Weights of a small mixture-of-experts language model, trained from scratch on English Wikipedia: width 128, 128 experts in each of 19 layers.
Below are experts of layer 10 (counted from 0) of a mixture-of-experts language model. Rows are named router (the router's row for the expert), down (a neuron's output weights, with its number) and show model dimensions 0-31. Each number is 128 + 24 x the weight over its row's rms, rounded and kept within 0 to 255. Numbers have three digits each.
After each expert's rows: "raises" lists some tokens whose logits its average output raises strongly, later layers aside. This comes from a sample of Wikipedia text that the model never trained on.

# expert 47
router:142157155098097150136113121135200117144110122097121105150144127135160148136138181141090153092112
down0:116141099096127112128122110122116151110110110138187157181102161158114127129148146090170110119147
down1:115151115146137129143155118117134136066132133171147145156127088084102134114091121088131127151115
down2:117129142119116129164155170123107116102127131142109126102075122159152148132109109144207110136111
down3:111130118134159113120117140116120150129114149183068140142101104118144143135126157114152119209099
down4:107142102121122144102157151104086133135149089143098083159136144162100122122144117119116186152147
down5:072111109159127123110132163108103148085110146146168138133178135137142075134094136123100119128123
down6:100141143157128086127158129143080087087160186118117152153153125104091139123073117167113153117126
down7:132120100080083129118144103150157131114201144172131160127088143121092125129140138132138144115175
down8:115117109140118165166122090110101132101150132120113138105139142147097127110091118174152135127141
down9:130140088150174124112110140116161130131152168136093134143153066118125141104139141151100072118079
down10:112121131140130082115172115087135138157136142100139127099150137129131136122126101145142132157112
down11:115121079102141120119123135156136158106148123115133103129149132157092084135141119144133133131113
raises: "4", "6", "3", "2", "5", "7"

# expert 36
router:155113144094097109144081142129126126172074108104142111115105149163111135131164134108108115104093
down0:116140120124129110135131105149066139104120143133103120125157128132175130157125134131120129109149
down1:127138128103120123135132092149112134132150142096141134142134068123164115116095136127142059127119
down2:118088110136122111148156102135130119172133138114139110116157106152141104149134123123114117133131
down3:087126156147151144121143117140136109126139087091128156106114131122128141147150129152106174119154
down4:077090115166160131154099090099155121093164170107122118127112153113146099109114063072154123135084
down5:125122103150143163126122144090145151132094104101144114103109151144152115145123151156086132122115
down6:099144117084110133125102102139120146126101169136116101148163116103088135117171165098094105164134
down7:135072085150121090153144116120156115116109115129100114144144157121107160114120126142103112142140
down8:124116112170138099130154162131143112151109119147072170202110129089152165152146120164150105178128
down9:118119143145131110109131138134146116123131126135121141095103109139139165104121104114159126150155
down10:134137121142100100155163132120127094150134157127129170145131124106171106122138124112152139114170
down11:139075121091120174116192124127140137120123085094114101134144130146115130107131093093151140134091
raises: "f", "-", "w", "h", "on", "en"

# expert 17
router:148116165104117133108084149132142120145090075105109146155124140150129136140132179145099148114133
down0:121099127168111100092161125168087158178143133129130103123126122089128134099103127144084086082170
down1:116151117127157129113136093085102150158081114137156126146077150119124110110140157108144151126132
down2:074109140144143126163155130143122112150125138128133170150155138110056131118134144065125143152146
down3:136138148119080134128108150118101119105173113149144149094186141140111106137147126079138110095157
down4:131153136150111113126115106127146116052148130118158135107129147129141119109151081153115133159142
down5:101121122133124109156141144094114142137166144146099107166095116105133169124165089110096128112132
down6:109163090109096144145123144116126110139150132142114091152125118157120150137143118154114127154087
down7:067137137114119153148099126135169117132110101137112110099114124161117138052106122103128107114136
down8:129135117179089130134130119133149120103128064128089166130154110101092109167170127146149120158136
down9:156113137118131125089074078123107155129096140149112171138160120138125143111112115138111133092129
down10:102139122155133131109143145104158137139131170136162125078167114123104087142118182144151136138154
down11:107069114100102133097129115114116114097146139123132107150079130099099098148153101172133106111124
raises: "5", "2", "3"

# expert 21
router:162102127128143154120068119156133124127129127124129132160167152203135156103131117166109114098127
down0:154111145105111149116126079151099111115125153163137113130131133124116166128097118145102176120161
down1:104172127134150127120139131137165128110144129133120107095072074111120119103166123113081124104126
down2:130145150149147150133138159117154154056110103134125119065104095128170101092124154142136134100140
down3:119130132113152136118091127118104123141139155144169138112129134141132133102120110129136119100156
down4:109116131143143110123158151083086135126142111147149134113127170109124124165147156152128136095140
down5:118105173112157080124161152123150154125153153147165116154141163096109157114165117115144104135134
down6:123127151130160106153090139094128143137141085137125136098119174173114107118111101111101117184140
down7:114116159112153125129123128053139127160125156094088134171138141143137133142140131120121165145071
down8:104188126158166135137159120118087118120150140101133145112145135116134125142081102127177100113146
down9:071140074114137116097153142123111124100117125143176114153125116087134123141137095169145171135123
down10:123109085128127135108124139167206103133112122139148159140123111099163119123111131137181118150092
down11:112098133117156135154089130119166146151115098095131127110132118140148113167163153082122117129140
raises: " of", ",", " out", " from", " in"

# expert 24
router:142117135124109122126117136120141141149097130122125120130149151156112126118175134123090126107113
down0:128178122110114088118140143102121135119113140125149101129113105143108122140144152136112124160126
down1:128135108075136171120146068107146120134131121114098136132139114128147111124125182098135128118105
down2:055153136137139124087172133146163108145113117161147137139145119121143145126127109117164183128103
down3:134111175151098104115116122165141123069125151151132132146090146132136089098072140118129110124153
down4:124104129116124148136166096119107092095131100118068128130142113177114155136125076119103135148178
down5:107170089074131117084117138127118114097117133093140166136134092127165160139103177119132135145149
down6:115147094148129093109136126103147143072105128124132143103085134185149145094165101129132122158147
down7:124090150148136121100176133102084185130117107145127144103152116047168158134151138127115143124153
down8:135130141143106106107156118144173080102153121160119120118127124076148128117120110082126118151174
down9:103165121135107111167100153158139116146144097120114113131118112122130127129116163148113129148150
down10:139106156127120147127086143122111125109137124099135109140126129145138128137130162116131106125084
down11:121105134116144121117090114084112126147113116093126150168129105167097131116106184128139143141151
raises: "iv", "-", "ig"

# expert 87
router:159118150071118137100068159133146109143137115135158118137136134171164179116158137150098154113142
down0:107139133156116153170168109089126153115120137127141142149116140128189113132130128118122115139129
down1:112113165119125102124139109068099110129147098107125132136096170124102137161115075134108144190149
down2:099133116091131066142120124148119159118117204141155203125119125126091151152120124144136102151098
down3:138133143138169098131092104126156103075137171112174088145150079127123120118124106138157110135095
down4:123098137111146143091105135155164125114109140142142127096155152118135122142134135130136170103120
down5:115108129136092139092121139144107120106099137147102159129149082151089116131144155156094115184105
down6:118126119119149103145099102146102095130129098164127101094093105142103132166111135149168122141122
down7:125103131126131169119103148140139176114177127150132130126140176144166142113141143098107132056175
down8:163122093130104108150165172129131143127081131109122117134120133097108183125155126134146097112159
down9:147101102105124093130141115137130109155168124153127139103142069090153101100146094124144130172135
down10:096146127128119133146143132105136120130103189143099136145112124108146104114113122116143172135129
down11:134129135164119100123191158170144109110070145173111131104138057102138113107131131154113150126144
raises: " in", "\n", " as", " at", " by", " on"

# expert 60
router:157122163102109142128103168132124091175073127117128099146124150153134176130192150107121143104100
down0:138124123124111129132122165124180148121123086159121108114114140117148077098138115135078117091117
down1:146130105178129090110143113156132106136151082156121102132131167135150144167112142136139130159158
down2:118151131126136136058148150130126099168155130107144144117125119102114131196145117130133118146146
down3:126161120114164103125126134104120144161160129136109119141128102138091150167110140136123118169116
down4:153143090143119088063125137125146085121096115181129121152139147130132143104195116115095113155141
down5:105141099122137110137125068126115173137160163133154127149131145127118120122119126118173129144123
down6:123127126121126145150100144126139141093120108097103125120156116147163174152139156166112100140141
down7:072142081122100134129096129104096152093152152140127132096100141128115116113092128139136144103117
down8:135118115113128117138127123129093149158101158148114101097098078092142130128156084152147136123132
down9:126103129141133095072157114124139151155093155173148144155127066136144113131181127149153100144105
down10:132153162178147118092150083135177108121112082120113138113183107121125158115138113083145178088149
down11:164147128135133123131151136122086102093113110144152154116139144142128083070116133091153119123142
raises: "er", "m", "est", "w", "st", ","

# expert 61
router:141142122096113156127109141141141130127099101071169142119111157163151126108116169152105142134125
down0:105105161124096114099105150102118153141152129164154151145135137166140120113114149111125096112128
down1:136125103177133123130108095142135154126128119150138113082119133122136107168081136141124177163108
down2:116109138072158113169135121126134086122197178127117127152109157144152104119129109130118078133126
down3:132196115142116119133158117127128144094086142135104134090133111144112146144091152103112137142131
down4:095092116137133123106111179143125127101113149152108098137088132114114121158153109158127084135129
down5:078136115143153142188135147117134133148102138162192110114126133114112108163135121155150100134112
down6:102131122138124128094134080105138154163181134106105126145072134118130136107108114142150105109135
down7:096097121173185118104087123150128135143119110137102173119136091115169142136138116136128129132170
down8:120137153147108114143127106133060080125136151151115105127113109129131131133125140112142126123143
down9:121149085110150145097094180139102119094132107156132110094100088094144115079072160145146110122129
down10:120147108114133083084127090147144140128110087153139159140128117148122084137096116130121173164188
down11:109138125172155112138130115111107124092151149101092088122152161123144126150127088070111112113105
raises: " a", " the", " ", " its", " an"

# expert 4
router:153114148091132135115087112184146123116101130103135143129164136148141159105156129143082130117139
down0:136132124140148148115158111118129152138146160086093113116096102123113120110117123171125104082162
down1:129103095079124097132149148132096109105109152133145122127107115094125164073107148109111145122159
down2:104162169134154133132132139126130167095172165143166150114113061143111121102125123122154151119158
down3:074100102147139112135108099121145097128177110157151092115122177072123096136127134117122111161149
down4:121087098107186124153134137130139161116097139143099102139121102103156109173141134097123113115134
down5:109116167193163126106113150153153104088160120108114146092084144121119164151097121134116126147116
down6:091132118141128102145139127110130172129138102113131121129150125103147118127105158095150121144113
down7:090157153097171154117170120134135114059137116140102127109133132119091100113146157126151167144134
down8:091116127121116113125113156158124083149121147103145127119096144127146118092163127095170136125117
down9:144108123101166145115115153117118150120148105150141086147156121125106126124187125123132126135160
down10:123152126114133089128071106098111132142149132148136113101147130132134149163167129147094187112126
down11:125138103147115155125135151140102143142142115140130122113138092086117130067155083102159141156115
raises: "est", "ely", "ore", "our", "-"

# expert 103
router:164154126115117142106094135128146154136113124149135153136126183179151173133137162123090119090094
down0:180138137123119138157133145083129136096129101137120138105121133097124111114157141150133143149154
down1:132138086116122120119089149176157157109103128151166172082163113140147124104123124128175089146125
down2:125098164107101117117073162122138140155103094128164102130146123132117122149109165116107104136112
down3:104114128168126138109145110150115102147129116154110158139154160146117110160131084147122137136161
down4:133067171175144115128140105137118128065123122141128089107146114142116133123134140058132136140131
down5:119132080101150108153127121114156131123138133125102137082129112092126139164121139161094121151109
down6:115167151126109105121138155139129145080125093123105106161156142104113109115120091072143158130131
down7:111081130167138121145135192150128113123079159115120126147149108138154091134160134152115093089124
down8:132156159132103118112104095118124171159152139123140121132139158123130161113144143098156118144144
down9:121146121091118131131159137130157121117137110096159116183124129146130121159129102192155105102126
down10:118145139137126129147173138157146137088091131085122138147165083110100129158120083135123148142131
down11:150136124096106120173097127139124115106174118172144154115120152161131122088155148124157110097107
raises: "-", ".", " to", "w"

# expert 77
router:161120154059124156074080164138138105174140123114137123137118150175149168119146155123097145126139
down0:118142140120127125140153158138113139120141091127167087135079124168087131157135091091153094117102
down1:147108132099134112124139148095129154151062143104092134116150125104131170176103146095133215150136
down2:077149136134103113145153100166115122144124087146105118096124115142127112158124158151126172152163
down3:101092083125139084134172087124129076125087127138162117137127103143116122148114147131156172110140
down4:113137116136159143123108172131149169137168113108097113089112150141156143117144090117126133157158
down5:120170113162099124082178122043127134134143150146112150133152090131117131112165156113146147155155
down6:142092134104166113129130148126135158161147134147074133124128118150159145117139115113131136134173
down7:112111106120132120112130126156142132099130150145156137087155115126139111126128130121081134117147
down8:142142102120134116108089115163160124118162107127126121133134105165142085094118104138151127190111
down9:106143129149158122121110115097136141104144149124081125133154121103106128105108100115138094142148
down10:112102104122142110131133147127151138131120178097111151156137172126115122112179124146137129141124
down11:104143136139160152148144096129095132145154139124118146148062198141118144114108142143110126116145
raises: " against", " in", " led", " to"

# expert 13
router:173141152087098140102110162135201138133100102120162130168122125145168124113146127140135122124108
down0:145149150131112130159133125116121146088103141121141109175107084133141141088113102089161183096127
down1:125135123128097122105120141146122132148110097115090108161119169144162146142104142127109139168147
down2:104120126098115102140144115101149124106143149120125156148119117143164140111133103090090153163092
down3:116131161136127124102103121117123139141145079126160122184094128103133118088114108126160156171130
down4:084103165150101136115136070158098100143167133153151149159128114079135129109074111125138108096129
down5:132137148121156087116124113146096129121135167110114151142152153109112084088128138102126144155155
down6:092136120123150129129149095115101135110140112101144110130140114126102130109146102150108166151133
down7:103121116139190122134116144153111120124161139105112148107146160111143096139153121101126111091130
down8:139115127143158101109155148100137143123158104104102086108123125110082153110124139176141079195111
down9:105122091184129082103121133112131129096156088153184094133138123135108133075139117102118141132101
down10:044077109139140132127125104122049094129174164165118144088141104167121123159138153105109126095163
down11:142142151147128122144117099072126121093091142136172139123148132138086121120130146171130098159100
raises: " that", " it", " the"